{
  "router_score": "sigmoid",
  "head_dim": 32,
  "norm": "layernorm",
  "parallel_block": false,
  "optimizer": "soap_variant",
  "batch_tokens": [32768, 65536, 131072]
}
Below are experts of layer 8 (counted from 0) of a mixture-of-experts language model. Rows are named router (the router's row for the expert), down (a neuron's output weights, with its number) and show model dimensions 0-63. Each number is 128 + 24 x the weight over its row's rms, rounded and kept within 0 to 255. Numbers have three digits each.
After each expert's rows: a language model's description of what the expert responds to. This comes from a sample of Wikipedia text that the model never trained on.

# expert 19
router:115131105135139153110103168109104107152202132154125124110116120119127137151131129126144170147144134116119160122094135145123120103163175137091140169188078138128139120147158146122114073125151131
down0:094139145104164135118147136117123122125134089084119183114100155136120140118094115141143128162128136098091114149115117153108140157138163113136143128121116124166106173115140109123105115119152158
down1:104083137131093113117144094135143147123136156124151122170125127065106137159154115139166131123104131116100144101129114135152117126114146132156131135095079159093107142129143126110157156163116111
down2:132130106087102095114112121172107129099123158137143177130094143138130116099135184130162105134102154120116073161124123117069153146125094073145098145119110133112131164093109118124130137148166160
down3:129128134126116100136086135156139187110160114100135153119123124101114116125105155142125134127140117148111109119144123092143128134128142158137142124144191122131133138125107180128074150135125090
down4:137184140105163125119122121071149127106069156129145111113134147124104128125163097135075145112150133101161117115114118109117155116149121122069122109155081137127102133145120127164165139152106135
down5:176087144096149160107169142131137124162143125116111130137122148141095118096133125093133100185143156113116156088073144125104081160083118135106138132092122146145143098132126088156116132138154116
It responds to: Sentence ends, numbers. Sentence-final periods and closing punctuation, section-heading equals signs, and final digits in scores, dates and table numbers, such as 1914, 20–5.

# expert 9
router:127119110127135106127102134124154102158159118140154109138083121121089100181136110135105146172121151151139162168097092132101154131148131144087126147173134102079085121156127145144140119129131153
down0:116135124129122122131093132153154107135160087108127116133121082154150124166136092105105157160143071137179138146110122131131143116146075131125133096089168115142118090123145122151122120108155134
down1:102166150098132113149131126139086117111098142178145154127106110126117137080121105124130131115128110151142113143142158151123165163103131134125121200169123143138151113110128137133130113113110097
down2:102163120097118140125134119142107129142090157135188158115138147097126090134162143130138119116120081138134118091158167109108131119092121164142141114126116136133148135115135102150112117119139147
down3:094087111167106090117085117122122170064146112106105117134130116132144168138104133134135097136168127099148125134090160123143129136123160131134098109124085120148129133161157120136120109129123132
down4:164145186116115154145115136108139105069178125154112175144114097131133109117098148114190140110143151121133138102103135075097174117126126135143085117148118081175091174146152113154084105099128142
down5:115137149114146130114143149101151163106147132125154114166139169145119150095121130100144165142129130150125124119138119136157135154140158166103128113083135137144122094124113111096103145117089119
It responds to: Particles and agent suffixes. Adverb particles like out, up, down, compass words like north, and word-final pieces such as tut-or, music-ians, Heideg-ger.

# expert 30
router:105122108084111115113150160112124132178137126157135140134127097090103142162138141137129098128147153086112158149087109162095137155116112139121108144161093124114116120119137126128147120146149136
down0:141149161103152135106164123144127126131118081138132116126194149146114138056103139107093113146138118132106112136135127137133073088139119130146096146100139103131105167147110129118117151149107190
down1:107109101126099137091147061117160149118145066155157117083138176092120116091149091201179130147136113114161112153111166151097132134126128113134128139119139100106123101136082129167103125145165133
down2:123159077156096093148135154168162104144144117114100090140113129115153106107085140127132181102128100117105128143149123150134131107107170120119140110146121067077096140161167158158112134134122120
down3:116088130084138132107149158145165172122151133093153167117124133145127072164153113151134095118026138124101148144131143127144096100126099108144108108128147147103124112111135111144132134090114165
down4:095140171164085117094121116145130125139120148126159135179178159141098161060129152146142133105087143097143119163131146099127093141165140115099094105189093177065151123130124128133151126158155116
down5:146159143149068070110137132118111116128106133183113137084133109145125084134120169137118103121114112118124126141129155094102104100131098120163126104103148128169122142083149126142165124171079154
It responds to: Paragraph breaks and th. Double and single line breaks before headings or table rows, and word starts like th, lead, play, writ, elect.

# expert 12
router:102149128119141125148094186088132108141151130141136116136141128094140131169141104106123146145120134098106132124109095150133083110139165108106126153124113135084118125146136075119150090132127124
down0:139113085154087161147115092118099154148090069066136152091091062095170129131125133144134141114136130117131111101117145119150087129134112105145103149139116136133149132117109144178096153119145092
down1:106118094144132189149122083180101141152086124114130138109138133120113151122100135101165141135151145141117101151121118151174149112128113099106110150137125151158086117133135133112085139120156150
down2:147140104139154107109170100131145145140133178126130058155084138110133135138148065144090115096159114124154152123132124074077148120126142128138138123187134135155155145157091121117144167104135141
down3:159115110100117080162123124115137086066125151152174162133102115148139149125135107157117106157100151151143160119129162133177136128105196157157133138153132150157118076149143134117148139126118135
down4:122122132111157121164140115116107131124114128113134126117140130154116130159109135114155176102134121139116119135114169095118144132082141130150150139112170101128124155116097168111144136117110157
down5:138155114156126113102141138111151120122126098134115152120108133131098156111129133140089099169145125109164161151097105092125132089114145177160127102165159117156096144113122109127119141114143139
It responds to: Numbers and quantifiers. Numerals in counts, statistics and tables (400, 1,300, 24%), and quantity words such as two, all, most, several.

# expert 27
router:143123104122146132117115179102151125136203147131144115129107142115115099121140127127126146165134160155099162131112092107122110076140161120078125177186125108110168132154112119131131134127108152
down0:136138073124141098101167120125102143129149164161126115131131146113149149123170108124148127109088111108140158130095151124126149165138160129113119134141129142083115125120170173137141136132070141
down1:141106102072120114068129097148139137105106094128103169134115112130109081078129147114159147127139168121154115122128093165135086138118127140129091139147104123169110149163110125140140115119138127
down2:121159126152073154104139165160099122162055124124143113108107145136143160104129135128119097104078158140076109189102122186093153142140151132132124097087165160165119102075149125100166104113143132
down3:088122103127143119071152157146196123089058133125122109125091128140117177150150113143104165104142154125155119146139167113165145136125099151092129126100160153128137131165156149121184126120128133
down4:095154104112119074130110127152120057153122136169127152089121122123151137136162097127142159127143067092140115137110141125146133164129140124128145166144154152147104188129104135111121088144137108
down5:117113107166114115134072124111125106135097133121150090134120147152117141126158138147144106111136135115176145099086130079130162139101109145148128144131156109130065115124135141121120138132124135
It responds to: Foreign name endings. Endings of non-English personal and place names, especially Indian, Slavic and Japanese, such as -ara, -ya, -ić, -ini.

# expert 20
router:084143099109116099167118137091144110143189122137152144129118116111148138165119096120147124159146150106136147130105121151133127125177142113085128168149117119114142108126130114142142075150106118
down0:125111133132127154156134164124067116071145119156140086137145121141103104120154118112107145135156140126086105121121135148131123145094082127114148133122150137154152116155097133142076145108137089
down1:133107108130155099145125085121159137142168126110141131175079130134090149098135123121129117080160123118129142146101146150120126164118155157109137139144134149163119097147106122148118121098105177
down2:105175140144139107133155151106138186176131137112167162109096136141159116136105145108102093102100145123161132098152173139133148094151069131141138137102116134117102104169170104143118104097114156
down3:189130138119138194154145130141140087150140106120113102150091144088126129124122129173116117174081134145120162127129144198130130148140129139134102144107059103147142114126122129113112158099121139
down4:107100128111134105140084150118153084125145124128117120137121112100131178137132120133119091106148124130158144132154150143154142159155143153142127126092142100115093162154115084150118137149140142
down5:096149121144173124127164164129128134140168128142167110134102126108113124143151130172151159120132093124116144108164120139115120135128158133093099136114117145131129160133090090114171179105134151
It responds to: Leading digits, list dashes. First digits of years, scores and times, such as 1 in 1987 and 6 in 6–2, plus line breaks and leading dashes in infobox lists.